config.toml
routed_scale = 4.9
balance_loss = 0.0149
router_z_loss = 0.001
norm = "rmsnorm"
qk_norm = false
attn_scale = 0.125
init_std_o = 0.0
init_std_down = 0.0
lr_head = 0.00855
Below are experts of layer 2 (counted from 0) of a mixture-of-experts language model. Rows are named router (the router's row for the expert), gate (a neuron's input weights, with its number), up (a neuron's input weights, with its number), down (a neuron's output weights, with its number) and show model dimensions 0-159. Each number is 128 + 32 x the weight over its row's rms, rounded and kept within 0 to 255.
After each expert's rows: a language model's description of what the expert responds to. This comes from a sample of Wikipedia text that the model never trained on.

# expert 1
router [171 114  96 139 134 168 103 126 108 173 136 148 163 125  71 112  96 106 112  89 119  77 115 106 118 120 167 129 130 105 141  94 161 193 120 161 156 143 164 100 110 155 112 151 117 155 125 163  76 135  93 135  76 105 144 168 133 160  97 130 123 131 187  36 113  96 172 110 187 126 153 102 119 105 160 144 108 144  72 121  93  40 164 105 114 115 149 136 130 103 146 127  62  84  97 121 150  94 192 170 106 171 107 165 131 125  61 147 137  93 124  73 106 169 137 134 172 168 202 131 168 127 137 161 151 178 112 118 142 170 106 115 149  93 120 139 110 155 163 145 113 122 145 129 157 138 124 176  74 106  92 160 143 136 108 132 149  96 133 110]
gate2 [179 118  36 120 140 126  90 184  85  64 112 120 101 150 152 140 124 121 116 111 144 130 138  95  86  90  73 106 152 111 142 157 148 101 119 124 173 101 150 160 131 144 127  82 133 139 129  89 193 143  94 177 113 134 132  58 161 172 159 142 140 179  99 150 128 153 148 140 135 209 108 152 142 148  77 105 125 120 104 160 129 187 198 135 209 136 179  70  81  94 104 129 135 101 115  85 105 138 135 175 199 135 128 151  42  90  87 100 185 117 167 137  89 146 178 145 120 125  92 160 122  62 128 161 120 120 137 159 109 112 183  92 167 131 125 133 133 110  79 149 129 161  72 119  93 151 143 136 138 167 120 111 140 139 190  96 168 125 128 120]
up2 [115 137 168 164  76 136 106 141 101 126 133 154 148 120 105 150 105 194  95 102 106 157 170 113  81 147 168 167 124 152  83 138  97  76 109 102 162 162 145 171 135  70 111 149 132  98 121 105  74 107 136 154 141 109 139 154 146 208  70 176 121 165 135 160  86  71 125 122  97 134 101 116 133 124 112 128 146 105 126 134 148 143 124  99 120  94 125 130 125 164  97 114 110  73 119  93 142 104 114 136 123 143 128 148  78  85  70 116 126 159 173  56 160 195  96  94 126 159 170 113 183 154  92 136 139 179  86  99 162 191 163 122 133  63 117 152 120 119 126 118 179 154 141  81 176 138 130 157 167 130 127 175 124 136  82  94 189  53 148 111]
down2 [ 85 134 116 207 123 128 106 168 135 137 141 100 137 149 119 126 154 158  74 129  63 141  98 114 168 111 144 121  98 135  66  75 124 102 136 152  92 132 108 130  75 141 156 104 159 166 169 105 108 150 125 162  84 161 109 118 148 168  79 213  75 159 138 142 121 114  87 114 146 190 138 138 157 201 153 130 110 128  99 176 164 141 174 121 117  85 146 191 121 131  95  98  50 123  82  86  75 148  72  80  72 129 103 146 158  71 114 168  95 158 113  87 119 178  61 153 145 171 174 160 190 142  87 131 103 162 106  92 140 150 112 120 126 103 144 120 100 164 154 144 143 136 116  98 152 155 110 108 138 122  97  95 218  93  97 168 161  94 104 176]
What it handles: Bare space tokens, mostly in empty table cells and before a following word such as elephant, say, fielding; also short word starts like con, m.

# expert 23
router [146 108 109 147  34 101 108 178 135 134 184  97 145 126 118 124 133 110 118  92 114  59 126 105  79 140 134 148 144  86 150 132 162 126 102 156 136  92 132 139 112 158 207 143 140 170 126  84 119 122 104 133 128 141 105 144 157 152 104 111 147  95 137 113 168  35 121 114 116 152 113  79 180 134 139 153 148 111 121 160 133  85 175 124 105 127 106 170 150 149 112 116  52 103 106 146 134  92 130 108 110 184  82 148  79 115 130 150 197 103 157  84 142 101 133  53  96 125 118 138 124 129 131 135 150 152 133 151 147 129 141 159 126 105  93 149 103  98 186 169  88 107 180 157 145 109 124 143  75 184  98 116 158 133  97 117  81 125 105 141]
gate15 [194 107 129 143  97 135 110 178 131  99 108 131 107 152 162 157  97 125 189 111 113 149  86  85 100 113 138 168  97  35 138  88 122  61  94 147 132 161 149 146 155 136 123 171 149 137 168 142 183 123 110 176 112 103  92 130 108 140  86 114  95  80 171 120 133 117 113 141 156 105 111 116 156 134 149  99 116  75 137 148 151  98 138 109 113  86  97 170 108 151 148 139  57  95 101 135 139 105 142 165 144 150  85 162 177 150 189 144 128  70 100 122 143  39 104 134 104 110 131 138 135 164 110  47  83 136  69 109 109 136  59 153 128  66 126 114 109  86 105 151 167 158 152 108  90 112  61  81 122 149 136 157  80 199 120 140  62 133 110 123]
up15 [ 66  55 104 177 160  89  80  89 107 173 126 119 160 100 142 125 177 116 111 144 114 162  69 134 122 133 138 148 189 212 144 102 143 145  94 144 153 154  47 136 135 115 143 160 126 148 107 154 118  91 147  72 141 143 110  54 106 160 118 175 172 154  82 165  79 236 188 160 156 102 139 130 111 138  91 116 124 139  98 103  92 112  73 120 178 141 124  64 106 125  67 126 196 147 152 164 222 131  96 139 145 105 181 121 102  99 122 172 127 183 127 120 151 198  88 183 126  91 142 127 129 101 151 148 135  97 152 139 106 129 152  80 113 153 146 166 135 153 118 112 114 108 152 148  92 192 174 162  92  73  84 104 142  98 206 123 164  92 150  98]
down15 [122  46  89 131 134  99 127 180  91  89 128 145 157 113 104 157 144  97 131  77  58 164 154 116  72 126 164 133 129  17 104 160 195 156 106 140 147 105  99  56 101 141  86 139 149  96 161 112 126 108 131 158 129 116 106 138 128 155  30 137  97 107 132  93 133 113 120  84 143 161 143 120 138  88  75 189 104  98 150  97 123 136 166 141 157  81 145 134  88 103 143 103 131 101 112 132 130  36 121 114 115 108 113 172 123 112  93 129  80 129 150 130 136 105 216 108  74 115 128 131 112  57 137 122 111 103  61 147  97 185  45 145 121  44 100 194 166 141 116 183 122 138 111 138 115 113 144 193 110  70 117 190 160 104  90 129 103  85 115 138]
What it handles: Single capital letters opening a word after a quote, bracket or line break, such as P in "Perception", W in Writer.

# expert 11
router [145  96  84 136 119  86 109 152 121 206 140 129 129 187  62 130  94 178 154 124  95 159 125  96 100 107 129 159 134 156 168  57 124 156 144 149 218  83 121  79  18 134 160 143 138 120 145  93 130 169 144 118 152 152 114 161 106 141 117 113 201 148  97 108 148 152 122 121  64 153 167 111 129  75 143  74 105  75  51 138 143 159 137 132  83  92  81 132 137 105 144 140 128 123 115 137 128 126 130 102 108 116 134 155 119 100  94 176 132  83 146  67 172 174 112  87 130 144 164  94 136  68 143 146 164 135 128 115 144 137  91 167 105  73 116  99 148 153 103 115  69 133 131 105 177 103 186 115 167 162 124 115 147 134 100 114 116 136 100  71]
gate4 [110 128 187 185 133 170  88 139 118  90 160 147  73 157 144 140 122 141 103 168 104 129  96 208 150 117 185 120 103 112 117 119 111 135 123 139 184 105 120  51  60 152 118 135  90 154 120 124  95 129  74  96 118 150 104 205 168  75 138 139 115 135 110 136 115 134 112  60 104 139 174  60  84  78 130  90 167 107 102 128 128 214 178 143 170 136 109  90  89 123 101 110 126 122 174 168 145 145 145  82 121 125 125  80 172 161 102 153 135 175 180  96 113 173 164 127 184 137 116 120 109  54 129 138  84 110 148 114 120 121 187 112 129 123  95  88 150  87 185 133 120 148 186 170 112 125 170 176 154 156 167 119 133 174 135  80 173 115  98 110]
up4 [ 98 159  92 111  78 118 135 122 127 173 175 112  84 118 121 142  94  99 126 147 131 129 175  99 122 154 130 170 111 149 211 144 113 116 145  89 103 193 121 145 207 100 133  62 159 105  88 119 174 102 112 140 108 124 134 109  93 134 155 163  84  67 204 152 124  55 136 132 115 117 151 164 169 186  83 146  98 124 109 124 109  85 128 170 115 155  90 150 124 192 153 125  74 166 101 128 171 122  97 148 140 116 129 151 192 171 159 145 107 158 144 136 149 142 105 117  82 144 140 115 114 145  92 175 154 111 126 178 123 128  99 107 109 137 108 110 151 121 138 100 145 131  75 118 158 145 103 139  98 121 106 195 130 154  71 204  81 113 134 173]
down4 [ 99 122 138 129  78 112 141 103 126 135 150 132  91 167 182 138 146 154 162 119 114 195 135 110 168 111 156 137 102 160 182 152 122 126 129 135  67 107 118 104 151 203 124 162  91 151 136 151 183 174 124 133 115 119 111 175 137 113 100 132  76 165 153 123 176 103 153 116 116 132 191  96  92 121 164 135 135  71 181 130 154 208 174 129 100 144 137 103  72 171 159 128  86  81 107 216 170 134 108 100 160 147 116 111 208  67 155  80  55 112 156 157  97 143  60 142 146 154 173 155 105 150  75 123 118  79 134 192 117 100 170 214 101 121 176 125 107 143 107  89 100 109 130 138 109 135 183 127 145 151 130 204 111 107 110 172 135 158 107 103]
What it handles: Word-internal or final pieces like n, g, ton, ner, den, above all the second n of channel, also Annual, Lincoln, Lennon.

# expert 16
router [125 116 106 148  98 142 173 139 117 141 186 176 112 156 110 127 125 127 110  95 145  84 162 142  94 114 123 139 172 131 158 111 173 142 150 135 137 130 159 156 138 111 123  72  83  79  94  82  97 143 146 142 173 131  97 209 123  99 114 134 151 108 237 109 137 134  99 133 166 140 198  72 117 118 199 178 125 130  94 166 134 144 136 114 144  90 134 158 146 102 109 110 146 102  89 158 158 152 108 126 200 136  66 121 113 116 111 134 180 121 183 125 106 155 163  92 154 126 184  94 118 102 106  82  92 116 119 172 146 166 135 142 157 125 172  66 154  94 119 159 124 150 116 116 209 120 130 153 133 115  98 184 181 103  72 106  69 175 104 176]
gate15 [162  66  79 123 174 163 121 103 186 107 116 121  42 136 127 121 158 107 170 176 119 151  81 120 165  88  96 125  93 194 151 124 125 207 109 141 129 194 140 109  86 182 112 128 171 136  90 105 131  56 125 118 103  90 108 127 138 123 142 146  99 172 126 122  80 131 130 145 125 105 165 123 156 145 116 168 141 101 133  91  88 170  98 159 168 139 131 125  69 125 159  94 139 159 139 176  84 125  88 104 141 178 135  96 141 108 123 163 108 118 142 167 100 174 112 151  87 131 110 165 136 108 176 153 137 109  84 116  77 169 119 138 150 158 132 122 138 162 130 106 169 163 119 155 119 178 108 146  60 144 130 115 121 117 115 120 107 162 114 165]
up15 [154 133 125  79 106 140 181 161 155 108 142 181 154 154  75 142 158 158  92 136 107 123 136  59 117 120 139 114 177 152 116 169 131 179 112 143 114 177 133 151 174 150  95 136 113 160 100 136 179  98 165 162  88 119 134 170 115 141 110 111 154  97 158  91  72 126 106  93  96 143 175 124  73 139  76 110 161 168 224 141 115 125 138  86 158 106 164 121 125 108  82 119 158  50 136 126 211 121  86  65 134 134  92 136 128 109  96 132  98 155 101 151 100 182 142 120 125 145 135 125 137  93 100  79  53  94 119  48 158 123 113 143 136 158 111 204 143 150 162 165 153  83 117 146 105 147  76  64 165  93 126 146 121 137 124 114  84 125 157 138]
down15 [169  62  99 118 108  66 156 117 163 156  98 101 158 171 176 175 106  70  81 128 112 149 113 148  80 142 141 112  75 120  93  76 168 137 135 105  92 169 108 119  64  70  91 111 142 110 180 186  53 149 131 119  79  85 139 134 158 122  84 144 167 132 164 126  97 100  84  99 140 156 136 119 145 166 139 144 117 119 116 104 201 136 147 121 122 125 128 185 139  87 100 116 161 118  99 100 157  80 115 114 109 130 140 125 145 152 166 156 133 130 177 128 124 135 125  89 181 100 146 143 148 145 117  79 107 102 131 146 100 108  93 119 108  86 166 115 117 128 118 129 135 161 146 172 113 149 114 110  63  86  92 169 146 196 167 108 149 127 138 135]
What it handles: Capital letters inside acronyms such as CAA, NAA, TEAM, and middle pieces of names and words like Lakshmi, Population, Ohio.

# expert 38
router [184  92  96 113 116 131 168 201 107 193 153 174 151 167 118 130  56 170 138  93 102 157  96  91  49  99 175 105 172 141 133 136 129 165 121  89 183 115 159 111 106 157 102 119 144  97 153 124 157  94 177 141  81 140 114 122 125 157 132 161  97 110 159 114 156 106 150 104 161 149 192  48 165  87  93 156 115 134  83 143 125 133 183 101  54 124 113  93 137 147 130 112 124 121 102 153 165 140 141 108 117 151 118 184 138 135 103 145 154 162 106 126 155 141 115 137 121 152 149  97 149 116 116 144  66 114  52 111 160 164 124 180 180 102 155 148 112  94 150 148  97 112 127  94 203 126 121 126 138 117 138 122 142  79  63 146 169 128 110  70]
gate13 [129 135   0  89 158 114 112 176  99 122 139  99 118  99 108  96 109 179 162 161 141  74 107 122 150  69 142  81 167  98 169 171 145 145 145 108 124 157 123 115 168 142 149 170 193 147 108 122 187 138 130 143 152 144  91 143 139  94 145 115  86 197 146 109 117 118 218 140 111 127  84 113 153 161 136 133 139 122 136 139 123 106 129 134  89 152 113 167 137 146  95  69 131 107  91 102 134 114  88 144 183  85 124 157 127  84 136  88 182 126 116 107 100 149  95 113 109 125 102 128  82 106 150 110 177  88 103 110 132 138 120 180  82 163 108 144 138 163 141 195 144 148 115  97 130 169 179 137 139 174 144 169 101 138  70 104 132 146 154 150]
up13 [139 192 115 133 147 187 172  90 164 169 141 181 135 172 124 115 184 134 153 119 114 105  97 100 130 133 152 126 155 118 150 100 177 108 101 170  83 100 167 142 115 123 115 107 180 114 140 148  77 161 179 113 113 117 115 141  91   9 160 131  99 105 188 136 165 122 115 117 150 153  86 111  78 152 110 120 121 137 118 106 130 120 154 138  79 145 150 176 116 143 171 110  99 163 104 191 103 130 140 144 137  90  86 150 117 149 104  94 161 160 146 130 125 165  97  78 137  56 143 140 137 159 105  96  71  58 144 138 123 105 153 102 107 110 129 110  58 117 106  82 160 158  95 180  91 110 122  91 120 157 115 175 154  60  96 152 142 179 145  96]
down13 [ 57 117 164  80 197 107 144  89  95 118 120 158 108 122 143 181 144 136 112 146 133 114 174 183 104 107 124 149 153 116 127  95  84 121 141 181 150 108 123 134 128 113 181 170 141 111 148 147 116 182  78 102 127 130 119 116 124 131 114 135 108 112 112 199 132 104 157 109  95 121  88 115  48 157 157 133 133 200 117  73 129 152  18  87 146 110 130 153 124 154 141 149 142 157  96 118  91 151 159 123 110 122 142 117 138 173  96 133 190  86 145 136 106 143 121 132 154  97  89 123  41 154 172 157 133 119 102 138 118  56 120 135 114 142  76  88  62 181 167 124  96 122 149 130 115  99 160 114 104 164 169 118 104 132  93 111 105 135 102 172]
What it handles: Consonant-vowel syllables like ri, de, li, lo, go inside foreign names and words, as in Nadezhda, Yevade, Politician.

# expert 17
router [176  89 115 192 119 144  93 143 125 111 170 119 172 154 130 112 157 103  89 171  94 139 118  31  97  65 159 108 163  94 162  59 141 187 127 139 129 129 109  97 130 159 182  72 169 115 129 112  83  79 103  63 105 154 106 191 140  80  73  94 146 146 174  80 154  98 145  96 131 108 183  54 146 130 162 163 111 144  96 143  83 128 123 142 112 180  83 110  92 118 161 110 113 119 114 148 149 129 150 134 116 137 140 153  84 100 117 141 146 118 138 142 190 142 113 111 153 139 157  90 103 115  89 119 151 154 132 198 142 143 106 154 106 174 154 119  97 153 112 152 115  91 124 106 172 118 123 159 115 159  96  58 183 140  86 164 141 179  74 114]
gate0 [135 106 200 115 161 113  95 121 119 130  56 163 153 100  53 116 128 134 110  86 119  94 103  98 124 151 142 134 156 163 105  80 143  88 107 165 105 128 144 144 125 116 132 102 110 142 152 132 135 156 117 131 129 185 139 193  90 101 111 150 115 163 140 139 137 152 166 144 130 120 115 152  43 124  83 133 126 166 169 171  96 125 138 148  82 141 115 134  93 157 140 163  90 123 186 106 150 131  83 160 105 134  45 143 144 140 114 159 166 112 186 114 182 148  91 162 167 113 128 103 156 147 102 105  81 184  88 116 156 104 117 129 145 181  77  97 108 106  87  63 114 110  77 130 159 146  84  79 102 100 112  56 149 120 120 113 152 141  40 102]
up0 [153 202  78  88  80 152 159 112 158 108 214  99 133 185 169 149 162 119 152 108 113 120 139 151 147 130 114  77 121 196 147 134  89 175 128  71 103 179 122  81 148 108 124 116 167 124  69 134 134 140 129  70 106  93 105 164 164 168 190 140  81 164 111  97 108 170  94 140  64 104 137 103 129 135 102  92 151 158 145 122 119 196 190 148  66 122 197 123 160  90 111  80 121 173 139 122 100 126 124  81 159 112  97  86 125 170 142 106 122 104 123 148  94  99 127 140 132 117  61 117  77  78 121 110 107 114 115 130 109 116 125 139 122 130 216 177 156 192 143 158 103 129 145 171 120  83 104 143 108 124 104 169 148 104 141 113  46  48 166 124]
down0 [125  95 135 135 129 166 135 115  89 153 129 172 107 122  86 121 143 144 173 110  32 159  93  96 136 157 158 102 133 132 131  86 196 142  62  70 160 135 152  93 145 156 118 142  96 100 176  89 109 129 144 126 118 119  86  61 103 159 161  90 109 134 117 147  89 154  68 109 196 104 154 125 134 122  94  89  95 122  95 112 136  91 130 101 121 158  64 129 133 129 115  65 102 126 136 166 176 109 166 149 125 145 165 127 139 125 139  85 108 183 142 116 123 149 135 129 149 200 121 124 151 148  58 112 131  52 123 172 109 102  99 145 137 131 153 119 147 104 170 163  89  76  70 130  80  99  95 116 130 113  93 164 124 140 130  90 123 117 116 113]
What it handles: Mid-word consonant pieces, above all x in Orthodox, Mexico, Galaxy, plus m, ff, mp, av as in confirmation, Affiliation.

# expert 18
router [104 138 138 140 135 129 119 184 101 116 156 139 125 137 127  79 124 102  51 105 114  72 144  82 124 139  74 138 159 138 110 161 148 171  29 118 117  86 136 119 123 159  93  84  99 122  60 121  75 112 127  87 111 115 117 210 154 130  67  98 112 121 145 151 151 107 112  86 125 111 129 128 135 129 158 143  95 140  49 141 140 156 150  87 143  88 107  76 154  95 108 129  93 126 125 159 134 130 137 131 111 133 138 168 124 183 153 128 132 125 157 155 202 133  94 122 146 128 138 106 156  93 118  91 178 159 150 153 172 148  73 130 127 156 196  65 129 127 154 200 107 108 127 194 157 103 122 161 139 171  96  99 107  97 160 125 118 132 145 116]
gate0 [ 93 111 119  92 165 144 180 179 141 143 108 211 170 118 130 168 120  83  82 162  96 178 134 121 131 103 155 129  66 108 142 183 136  81  98 112 118 123 163 116 146 174 152  94 135 134 102 113 120 151 143 152 158 149  91  84 153 121 127 103 120 103 121  80 152 122 179 150  54 101 119  85 179 132  43 112 193 142 108 129 145 113 209 136 117 118 158 166 139 208 149 125  73  60 109 152 182 123 117 152 127  94 138 134  75 148 110 173 165 172  66 163 129 178 111  84  94 170 126 140  99 124 117 116 128 126 154 131  94 148 157 119 148 160 147 144 147 120  90 148  84 118 160 143  74 146 143 138 213 132  99 119 159 107 127 106 189 123 143 129]
up0 [164  87 123 134  76 102 157 122 164 107 128  91 102  99 126 154 105 141 139 174 155 106 142 129 141 127 101 152  90  47 142 107  62 113 157 156 150  82 104 100 123 152 128 170 117 137 155 115 136  94 104 163 126 117 109 167  76 170 132  90 128 156  99 185 120  66 193 161 133 111 127 122 102 123 153 127  81 157  90 160 112 111 100 142  93 104 105 109 106  81 100 115 139 121 154 116 140 104 129 141 107 134  86 122 168  75 159 180 116 112 120 164  86 130 123 153 151  72 171 151  92 144 126 199 140  53 138 102 109  89  96 134 105 138 140 104 136 130 183 140 122 163 127 116 141 154 102  93 170  95 146 162 174 153 121 141 110 164  94 154]
down0 [144 105 134 180 150 161  94 145  75 115  79  91 150 171 125   8 171 134 157  72 151 156 147 182 103 125 172 144 101 161 124 121 157 176 147  74 160 124 109 162  63 123 159 171 174 103 119 148 103 189 163 114 153 141 179 141 169 121 108 115 144 159 149 114 165 101 171  87 103 155 114  61 130 126 168 115 137 121  93  63 133 101 182  95 172  79 122  72 141 178 134 127 114  96 133  85 125 153 157 129 141 140 166 125 144  38  96 132 134 158  83 121 159 125  95  34  94 123 161  91 126 108 138 186 136 129 135 146  99 121 155 111 134 144  78  90 127 173 127 154  66  62 168 121  91  95  89 140  49 139  98 122 118 120 128  92 122 158 148 153]
What it handles: Word-internal pieces like form, ex, duc, ri, va after prefixes p, c, pro, as in transformations, deformed, performed, Sockalexis.

# expert 25
router [129 121  96 159 108 143 107 156  90 137 159  99 139 154  91  93 105 132 121  89  86 134 150 134  97 132 110 153 132 112 149  95 168 165 127 164 171  87 171  98  81 145 130 166 114 149 135 130  83 129 130 107  99 107  94 168 124 161 141 112 122 103 167  89 160 149 146 104 159 138 149 123 105  67 121 161 115 120  95 158 159 104 144 135 103 103  99 146 147 151  99  93 106  61  83 116 180 123 150 141  92 150 115 190 114 103 105 168 143  68 171  92 152 143  87  64 141 194 169  75 121  87  78  84  91 163  84 118 156 183 138 178 121 112 143  78  79 104 135 144 122 116 149 126 126  73  89 165  78 170 107 122 162 126  88  97 105 143 109 107]
gate2 [142 123 141 122 150 119 139  82 142 187 179 107 173 124 159  65 131 124 124 180  85 144 154  64 144 139 132 103 155 147 180 159 162 157 119 112 115 162 127 132 137 156 193 120 163 100 117 136 181  82 118 129 133 102  91  71  82 124 197 157 137 125 158  88 113  88 122 129  90 124  98  29 115 165  77 127 132 123 131 141 125 123 145 186  91 160 150  60 164 124 104 148 161 130  94 145 178 169 158 124 150  91  98  66 106 145 165 111 133 108 135  95 127 127  91 147 146 191 126 133 132 149 139 127 138 148 194 136  79 122 139 134  79  74 178 160 123 109 152 118  95  89  83 139 158 146  92  94 150  94 200 115  93  92  67 130 180 102  55 193]
up2 [144 139 121 129 132 128  88 148 103  66 153 109 161 179 126 119  93 126 191 107 119 136  67 127 145 152 201 117 101  85 122  56  65 107  81  96  98 116 145  92 117 158 107 128 131 125  34 138 169 106  89 159 111 154 138 128 134 163 120  92 126  61 165 183  87 164 176 106 104 132 144 130  96 124  93 130 111 101 143 108 138 176 130 113  93 134 156 121 174 124 138 122 146 172 138 155  70  93 132 162  88 130 167 132 150 148 148 144 191 121 141 162 129 172 147 173 190 109 132 127 138 124 164 169 119 180 123 131 137 173 185 130 105  82 164  90 161 122 135 198 107 110 137 131 164  75 146 140 149  98 106 136  94 109 137 108 132 122 111 112]
down2 [108 127 123  81 106 178 109 104 107 129 113 161  42 105 165 132  88  95 155 157  92  81 195 124 130  90 121 202 113  53  86 136 177 138 156  98 115  95 143 103 104 143 125 162 159 126 115 172 127 130 196 163 113 112 200  89 102  90 124 153  87 165 145 116  59 195 162 140 101 154 119  93 139 112 128 110 172 150 116 138 189  83 167 106 108 139  98 122 130 116 130  99 112 107 150  98  85 120  88  60  63 205 144  90 115 110 148 156  81 179 129 139 107 117  82 200 151 123 105  49 148 136 153 144 143 119 100 132 169 143  89  70  66  90 140  57  74 103 159 178 171 121 113 101 132 101 152 121 142 229 155 165 102 120 125 173 141 163 100 173]
What it handles: Pieces ending surnames and death years in people lists and tables, such as Wildauer, Andlauer, 1854–1926, 1878–1920, plus initials.

# expert 31
router [142 104 104 155 158 215 120 130 138 176 124 142  96 143 130 103 116 147  76 132 108 105 130 163  86  97 122 146 138 108 155 123 123 142 157 154 178 110 181  65  74 174 132 158 125 139  71  70  67  16 145 119  91 108 124 121 142 119 166 105 110  93 102 148 122  65 165  84 127 135 188 104 134  97 147 139 121  89 106 138 104 129 152  82 134  92 108 134  90 102 132 106  96 113 131 106 155 120 140 130  99 185 130 130 126  99  92 147 129 131 139 127  98 146 157  97 152 183 120 135 146  79 108 109 220 153 108 169 162 140 164 128 140 115 121 166 140  93 175 166  69 110 170 164 145 117 165 172  82 133 121 171 106 102  37  98 127 111 107 108]
gate2 [155 139  94  67 100  96 147  99  35 171 215 165 139 127 185 108 105 127  75 159 132  85 110 173 154 149  93  91  89 138 128  97 138 110 100  88  86 101 125 113 172 189 185 116 148 110 120 107  78  97  41 159 103 110 101  97 142 122 144 129 179 127 108 123 141  65 120  66 100  82 143 165  87 163 130 152 129 138  98  99  97 157 148 132 157 138 122  80 134 139 107 154 150  70 142 177 128 137 150 112 143  99 158 116 136 185 129 110  98 171  97 102 149 112  92 112  95 188 100 117 203 164 137 100 178 162 110 137 117  97 103 175 125 139 154 143 123 158  96  94 147  74 157  91 108  87 138 119  85 180 101 179 108 112 105 147 143 138 177 199]
up2 [122 123 155 156 204 108 106 128 155 152 140  65 103 121 141 147 133 133 137  87 158 158 171  67  99 153 136 118  39 139 102 125 129 166 108 163  88 201 125 172 152 106 113 181  89 145  95 101 105  71 174  81 132 139 156 138 103 141 123 151 128  94 115 169 104 125 159 152 116 149 148  93 128 118 114 166 113 143 101 180 156 177 193  83 139 131 118 180 134 121 189 127 162  71 188 145  97 123  91 175 101 110 121  99 137 108 164  66 107 167 157 109 120 163 103 146 133 128 107 130 113  97 152 149 136 174  76 135 183 123  53 102 138 117  87 146 136  96 128  84  86 112 103 134 114 142 120 154 122  70 180 142 169 150 140 121 135 125 130 110]
down2 [154  44  70 108 111 128 134 181 132 103 109 168 166 134 139 119  59 125  74  86 141 152  99  60 140 124 207 112 149 165 128  98 113 173  82 168 157  97  85 125 145 126 146 155 103 127 121  93 167 107 105  77 129 134 159 121 130 147 116 120 165 131  64 116 108 138 164 134  98 119 158 100 125 107 179 180 115 163 149 177 137 127 131 104  68 152  74 115 130 178 147 111 113 117 128 122 165 134 152 139 103 119  84 132 155 149 184 124  41 125 102  76 116 148  97 136 161  91 157 169 117 129 136  69 109 134 180 175 160 130  90 146 139 103 109 169  83 142 110 110 149  88 164 156 165 183  84 119 105  70 169  84  86  43  96  74  99 101 162 146]
What it handles: Second syllables after a leading capital, like ra in Track and Travel, ke in Turkey, plus word-initial B, Car, Bra, Val.

# expert 44
router [158 119 100 133  97 142 144 160  78 149 104 126 132 146 126  90  79 105 124  74  67 115 118 109 122 125 132 117 199  42 198 127 167 133 131 134 150 106 139 135  58 151 164 132 135 111 165 100  92  70 121  98 103 133 109 125 132 147 115  86 121 106 157 128 150 120 165  68 114 170 136 146 189 124 132 127  89 101  88 163 132 135 162  76 101 105  51 132 163 129 105 113  87  83  65 142 159 135 151 118 111 161 140 137 140 161  74 171 144 120 114 110 134 102  96 103 121 134 119  91 161  95 106  93 172 134  75 111 192 171 127 141 161 146 174  99  72  48 132 197 132  98 122 134 104  80 107 135  77 150 121 165 170 105 130 126 150 140  88  78]
gate2 [168 135  79  67 188 153 141 119 189 135 115 155  99 139 123  93 140 144 108 133 125  77  80 101 129 129 125 126 164 117 149 172 138 171 127  95 189 135 111 150 162 126 145 190 138 132 164 103 124 132 166 174 139 185 135 151 200 119  86 102 212  85 156 157 172 154 126 157 126 119 132  93 102 163 122  88 131  80 126 151 134 106 143 153 111 126 168 139 135 160 122 123 136  97 112 132 122 114 138  97 147 148 134 117 125 109 138 139 126 149 136 162 114  86 118 114 126 135 160 132 149 112 150 134 136 141  98 127 130 179 121 133 100 169 186 140 150 132 150 107 171  83 192 145 142 207 104 157 130 135 149  86 190  87 130 174 133  80  88 152]
up2 [100 138 117 139  85 148 171  90 150 152 107 112 128 143  98 135 111 172 111 115 140  92  84 113 158 129 103 119 114 158 154  58 116 128  86 135 216 110 133 145  95  85 111 134 131 135 149 137 143 137 135 129 111 121 187 164 156 157 131 123  79  20 156 111 138 202 134 167 110  96 122 161  99 172 151 119 128  62  97  90 129 172 119 125  92 159 109 156 126 106 201 110 131 135 148 142 160 161 165  74 123 174 166 129 195 103 181 169 129 141 157 117 126 133 121  40  66 124 133 120 112 171 123 163 136 156 114 146 127 135 152 207 112  65 150 102  91  68  93  64 152 122 204 156 122 143 129  97 115 140 105 110 129 118  93 149 102  85 166 136]
down2 [140 128  80 180 144 110 154 145 113 136  89 123 137  17 126 139  85 128 131 173 139  89 132 179 118 110 144 111 141 151 136 106 115 183  99 110 126 166 170 100  99 120  95 138 158  95 144 157  48  82 129 112 146 107 200  80  60 136 115 106 120 127 180 160 122 172 138 163 105 130 135 127 143 129 123 136 117 144 158 114 154 135 124 114 141 124 128 113 148 134 160  85 131 101 154  88 144 194 142  61 138 162 171 128 114  95  92 159  76 102 177 133  92 146  98 201  93  99 115 162  96 115 103 101 116 122 106 117 109 155 153 147 143 138  84  69 107  99 142 168 181 134  95 104  95 149  88  76  77 136 147 118  96 116 136 148 110 159 162 154]
What it handles: Opening consonant pieces of lowercase words after a space, such as gr in granted, granddaughter, and f, fa, pro, g.